config = dict(
    experts_per_token=2,
    router_score='softmax',
    balance_loss=0.000547,
    lr_router=0.00086,
    vocab_size=8192,
    weight_decay=1.0,
)
Below are experts of layer 3 (counted from 0) of a mixture-of-experts language model. Rows are named router (the router's row for the expert), down (a neuron's output weights, with its number) and show model dimensions 0-255. Each number is 500 + 25 x the weight over its row's rms, rounded and kept within 0 to 999. Numbers have three digits each.
After each expert's rows: a language model's description of what the expert responds to. This comes from a sample of Wikipedia text that the model never trained on.

# expert 35
router:497465562509465505501496464472509504489486466523512532498528512462471508509544490517474499499519482519508500532485484537499528509519486463498479505556502514501511472463444506499513480463507465494482497481461506516453497491517459494517535598506524500532534492433552536515521511453472477539535485537476510543492520491521495528497491496486485499503521515499517442498481475508507500491520500483497502518503515470464497530483490530537562490513509529469485516476497505466459449527514510508497450527514498495494490527503523478508506525526484497512506489512504507539497487499487475531499469467523458483514488479534503501533502526493496525461549513484515494558494492493447450542482498561493516494471518462488499527488487514450478482517523506503524502483531533493466520510521472
down1:504488469525467451470553485486491503519496488518523534484481477480507502509497465483477476506478441532496498473471487532501446415523529511503487559487437499456512488514478480503476520474536471532532486486478519498491497507514513479460491522431469509479543501494507516508527494511504508470517491506505511497554467464512502544516461478496481443478512479504496448518467470527532492500455495485523486484533499465501500491521527532526467486523456532466518490496513511536503564526477477495509488503519477488478498525503442486481478492458523527461464522482535493481480507508484526553499525484507463483522499475549485517538504478487547514467464532473507506492467499493492506491501478513466465497501502511513541482496488492495510472505491520515513507525500482535499508466469491
Description: Surname and place endings

# expert 9
router:497528494587507504515502503521504509537512487515499463517475467506471516480505471472531493471505524530535516471514519448527480490507483530486507479484484476552516543543520555529486542498525499502537551525487490475526500559527495524511499496493496501530497489542533516538489489458474479500494498540465458517481555522494546519491533492509490481526494481478430494521506497526521510525494497474498496528513471491491546521525519501501537537463482446484504490503485476495478546509530476499524493504473470507477517454483528538471529478505531467521498470497504532473522507519489535501530491509507496518481435468467468489470487511505497550523470486511484498526489532463516514511517479469516472506528539512490520510477525509509547498494555515494457538475506481485499471511514490
down2:498485488467521451493491527499482522489485509524501509512506499491482480491497531506487535465517491526493492518498488495491501482477511495520478520523471500522502511475480507473491502483477504486531457473484487494532511508490532491507485498459470500469501501518484506518478509537482509493503513491518522513490489513519473534521469476515503554511543512525469544522473461536496511474515475494493485478529490490543485522509503616487502499501519490495516489513520510477516448475496467490514461450499505458523508504517523518483492505526525486515482493567473492527476525524508444479558481531479492498529498466516509493525491518478472502463516508480484493536488553578480423536512512511485512500524603498486508481526498522440486496497549486545502495487452458503502504517541508
Description: Line breaks and headings

# expert 6
router:512480490497516484505521503449510527500540545514460493514509504524486476472510506489504469444466493474500531508497500467492523475534542498512494455489507481506488536507542512483505496498502502486503504530474484493538500530458442477503509455530497468456480489523512522473528513517458479510463485472484479477462483504486520522488479514497576513500484506519462507474545512476472520492491516465474518466478526528490468475550490526496471490496536476484498463504518461545534533496494502440482485521540484475490503464492505499495487456451526508467520525499479507451514471451532492520503508504528510510499551507556498531447453493518534477508476495512487521467512520528510495478519494454479508513514495541516476471497493506471561532471488508518479478542468510517501492552467494
down1:477459507537517521453532500515503507447525524482531489523445551555484515491519535495513509519506502524513498484509499512534513491512468513498507517543478482482504528528484506478522525494478477499494481529507486506500527503497501535456468509503508487525453495523467515557513470512465542499520475515493531526500516482543516485484492494492516503466493550487529511498488501463474494504525568498500486496497467491496487454491483499487549516477536490533509484577471494485467466498490459507497493466512526473507461539510475484427525527504472486519535539506484475497522522517526514512462474527431518506527511512522444516517530500473463548500488534528517466477496480492532524485490519519510509455481502493494495488521500472478522469505485516483494514505503514442469487437510462
Description: Letter s and capitals

# expert 32
router:535501495518531488464516513526520469488489501487513466518464548535518491463506479490509495483445485401486452494532519498514498534495495480466546516488519499529533491475473468511493501535509548481518473487528480469521519505504527491466497483500542466472512461510513475495503509539527478464522486479485449523500497540539520519466510506517494493529481519480474531526516491496510523453456535522521500503470524478473516503473512489493484467445478490539500500527520485468515520502503493528550496507490492442505519531487471498517491552499482531515516522497476530533496487475501525449490517523511538492463487479520531500488508526530475518508505516508493513502498476480507481492538448540519473525518505482519493490543452490531484493493538531504534504433468494530487519509514441
down0:540493551500490476481555447486485463535510472531506529515523458508492535514473544520518506486461476472480502517466505472451453476562493504502519494506504476490471572482490495506533531536485534488556499441465508487534493464472475521488452504513571491522466485522492497525526485481478505487481491513497533493441460502509534498515559463495529509477516467509505501502521482458493502477474495496507481455477463511522529505481494473533529530500469494529481486529527479491503524493491481491487507520508545531505484504502431498478538481510526516497459551473498491502487501551463482523543488475502471508487505523474478466491504476495533509509523475502498519509518481516507500482482498514516529511466480492477445506513494474486528508518537509476519500480517525515493497480491512
Description: Quotes, prefixes, function words

# expert 15
router:485497495477546508504469508460486490507531513519522509484485519494455479528478504497488486486532518544484521511481464512542476492504511492464461498460513497491458538487512521485493485545443488486508478456564517482494466508529537495509468480485527501537512482480515549525455512541514473494508486488471502551489513475518496525526492476553558507530481499527514534543465510461523482526532540509502489518489513514540485504496497462521456521511493475480496475508491505535503505506508509476492498477521470484494502512493506490524493473540476495525502445500530486484485535476498532476516523507490471503522520516467480461492483476544477476493511537507535490549496512466509459488513503469484518444508532496496482479492529513557503485520485494461514542410479507449530513527541479
down2:497467509452505507547488504521489519468483493501521496527502484529486518487479503506489489501501493497496507478480476498478494518492493477521504526515541454528498510500506541533477524495489516495489493467479463497464521448476493516506493484474445503478491471495467456488496479494484511472505494499536477483498500442478470462536504487527520471495479463480497473496521495567523498529547485513514490508497541504506570470528504439505488482478528460454500531518467511523493469493501505530532480484494471536511444508503529489486472515465534478555530550518501494487522531497511466445533517509499518514508491497491543519499497490519501501524503481460532473432462500461459515454470505475467474507530531480552458506504524458519478463492513472498537487520486449483500528472485530
Description: Colons, dashes, ranges

# expert 4
router:538525520516514536527515528484506482511493474463485545448509492502477467472514471538500502491502522491549489515512463489493487490454493548536518516514487563529506511537477491505532529496512490533517520476524517497455523524528487519519533573524486515455467507477507520541526477492453514495492515477506522539537460514513499515516512493501467534489501478511455468512481468545472478493515495498519482535485498484535476514500420524518478506473505527466499495504508520496490458519488510523498485479494505496505480472527555487496542486504461479534513547522535443476478456538499514505515534496481474539512498532507517530519528513530463530456524526502504475540462495481461499481479490510515474517528475493510523507516482487497478486453489519489530503476495505527507446531531520
down1:498491513513511466501511498491494517478471506506503473535479505501490475463459512535535479514507510475486485503483531459519521541502547466436470483495547497491455492507494525485546453513525494483510457510519453497527491454501514548492488534494527520515535511496496510513484500511499516475514463525500500525455493507460502515485500529513518491509535539474476546504545523510529496477479539486485488504501481496517499506502517547497510486482498493478543514473502490500457493523480524472511520484489470498462485497478476527489566546495512509496469530492495497508494487517474493515537456467484533498484482497528507512475481505500523511489510495488518533454507511489514496510479529496524497546552513515342479522457503546495500490529501529553498483503488476502513504491514475
Description: Digits in numbers

# expert 26
router:486498481514471487497496489534458502503538546517501512463523514473496530520510447459522495472487494515480465502522515516496478523477526541511499516473485518485509494501490508484512532501522440471487483465503510496482485503465530495533500507486467529490529517463477471469474484460436543442524503508551511504512503474469462555492491539495466436500489493502490541494512477519524503499485484497496528525478476470490520579486515498552518493552523499462464504475457527528516526469519497524493505508489512470498508506477496491499479475492500506526471467463526504522528499514529489481530515503522486506513481508534502487509523476502565493472530495465505471464484519541519486487466543484495516463523474477511458485507517472505480526507474492514499537436520572524466487477487473
down0:487494482436487535467481525511530517538522467483545479507458458493513517497468489476533503534510547497510476514486530468492541477527496502543536463504493502546532453491479526497512473535487498495472517478502482505506497531508450531504508539474507511492470456495510530516518495501498460487524494504504519512506544517504604478516501470486539484492520502530480466459499505428523518543492536510506485529493526528493507465495509481504488521486488479492514514509504486519489520523485519556519549499507490492508533482506477503502530510495451490506524531499485474528506489491504486479465509513516461519503524493435453481477512510477498500522460537489514509425533489455491486516497488459486509514467485527464504515473504496554515531493497524457482526517490507480473497541484485
Description: The and determiners

# expert 8
router:492502494448528510481475479510474517500543491512491499456505548468496539521500429544493516485501476525510495501539496472482536508477483465549490471520451455468486457503494502528573476573530522519509513502481540517539521502496565522509487503472477507525507507527477480506497503482510527515504537521510516448487505492522530467521477493536511483476522501531544497513514479496481496507480490471507481487518507514499487515477521535468537501463558514527517499482522505508515471455543523497480498549474519517507486505524486515490532506485501511488508466525496482503512460537519525489521491512525481484520528464485526468546465535538497464464502468467527519485490508515465477467539474505504504473530541502445482489482473506470512555511490513527483497493514495527487481472474528
down1:496534516486480496514493536443484500476487514493485532521482504523470487541500460533492548513467444528505527497514492449478528541530542493550486519509489423540520480510528482508525504517478504545492497510543516481479496510481453532502510498499508517486483504447527489545475512528520463511516486520442460454519530497498550526507520520515491516454497498522492519489510487506509489507498484510488494540486504503485498519491497507476471486426502504525500511481503484511519501519531496501476531495505465511502505498554508474467506538502512548567478488488475480499472498510508502487513483528525499527508476495545542462537487523493481474477465437510487498541514515527447505489535477492532540472475460453461542514500499506480514482487513520518487458502497538526515479499490477
Description: Month names, short syllables

# expert 34
router:524512479453525497526489518473501492514498512513548511519553482519502480556471504478498487503534540519502512453541518509483498459514463507510488458467526556480534525521510498467515505526449506487491543493494496510513496528508526479497531461558475499514487520512504495501469528528524536479498482536565522463473522499451536485494516515485471488464482501498510507488479494462458525478512488503497470486534520482516547488561513545510505534496477522499498478477507475498529515528467484500448483481481478511473539530508498491452481468490491514458530525525502514491490524483546488468482474489521502501478540475479490507540490463516525510539460516472493523472490466515523456505517459467472535453476491472487524459476510498477493494473519528475503473468452533505523500512476510
down1:483520474478510505519474484503520512481475524464487441483474501518503472506489452486485515499499531492464510462501506501492497487522503457486517481507531465504487471477511484504468522479523557489470464543498470496565462526474506507534496515507497481493521482502512564490521515502522480544520538520474507476510542445468486461503500483515501541495548489496485545512495468509506538461516486492481482456466539472542482444496505519469471496499462464479520500541516496512514487466438502510514489519495461446494531523512527507488507478519515490490460487463484476491486471477470486494495474523499466503477479526454489461467533508533499534520461480490472493473499490502524498508509513510488515471504510496511489482512486516498540491539545572486496523497460485551567509517471507
Description: Leading quantity digits

# expert 37
router:528517483453481519495539511526529506532520518471495489518488558462501526478512536444463480464509509524525466519497525508511509513531534495523508499462529458553515488515506471498492544500517480513524502471511490498476494484528501508471489480521535488517480523487502518499558465517526503496509489501522501482533519463479443507453461522532555495529490488464460528524508503453532490461516481519545546510502474514495471469474507488515508478489505506484489516467457505523462476526464475529480510561493499471508535515495495506501540534534502497490466484543479452463507478533441517510498504487483520511487518476476476501470531519528515531526521483496466457498482504456494526510508480498537472476501513484500495519498492547503483463473509501511504442511533541493500473493468442
down0:510499539549479500565519458506485505501515481492527523482526485468546470503504459521510472534507497488556518490460474535487484502500511487509558431514495509497534490507479533481527542509512473489481466467530523492492495516519468489475486495474537511550489512512475479569479532439542486512487504503498531531482519458416503501463514477506513490534529544489501470521455477493482505519511468500493482492536492515502500474507521520494483474523514503496458493511484488520469483491527510488481456575522548502502469490535460498533509498497508456514525500474505532444481498546484474501514485515498489496551497513490528502500501521489524503505524480502459519492498536472473490489506496490513493533541492461477503501510495487470496469508551465521515465484497498470526521469515491
Description: Standalone space tokens

# expert 38
router:513505527467485517484503480500485469493489475503502476511512520521492474507490542533473460490500509502474512513510492529520522517474460514515460548502463529494502506491517499500557522471519506502513488469500515519511469545517497472467455555500454526485495506504553520483483528443489490501478478504557542498439475483495461464481527514478468479515509480475478491503473507476461480551489504520467479537509478490543528481512507482545482501493484551488462513476489483473499476539517522502479517495481467486472510478540465479451522530529498521489515552497517455488487496488531456489518511504482476499519486511501540542492480505478503495487483542519481516504541531549505489555488530555490480500486525541497449474498466494504498487444502530482528508509486451468520495460533504
down2:490466513490486516528500536526480488469492529571507466511481519518489486495484540520516489510492472524455487494473474496499463517504523494494527498529469507485503519445504483489506440509499512447475483508487516519492528463474511508484509478498502535513482494526511500495473545518536514462515475480504477519493509473435496483500513506508531513515536492504483485488505474501484532509506483534454434515486531547488487502495498535451456550465479535532456531485490507528461510487481513473531487490500513531491497477533563525477498468510517516530460540502496504489528465515489528479540493484471540459502514492481500472457499536509474479488478493477515465453495545516478514535532503480501542497537508535478492458516513450475530516537512461531543507508535506541495500515468521
Description: Later number digits

# expert 20
router:511474530513508508493527476460479514510493490422480491487469509493491515507522510509537528501500516536489445517482495506557565486491506488486461537501468499480548525508492470503497463517505495501470503518460495507499505443499495479519520541526501503516526500500503513522515496488494492552512518519526495553488510542473508541469517504484498532495484472476506431484558488496538458540511523508519528500530468479494518539502523500558507521533512516457500500511497492496449520538455520478510480488516509545511473523480529513472462538500461481492515515507531471502479491530516473517477489457500452510537489477500495490504546495460534507497539542494475480503518449534442509449494522511500469485467475495489530552495483517474483502495530529517487508530490523483511507516522526
down7:466507480496500507492460507508492449513504483502506478498507458572505494527521469502534500503503513489486507502456496542517496525533534520506506482436535460510485523491528523480508508533554518425488489484507494497507499443503509487519505492495463478527501495479487521525468513459475470476519516467515500513449458481482494487509523501475468487506487480522513478533519487501508481515496474490504481508518493467503528461508527489537516511512489518482469477477438471553520474506499451492485479517490476525530465537547490472500516513543507488511504507493527516508455444473498494511468437510469482471500524493533548527512502477515528477522486472484479525548490507499468493509462513457531503462496498558579481472520486508471462495491464495500494527545513522514478514514506518
Description: Noun suffixes, name endings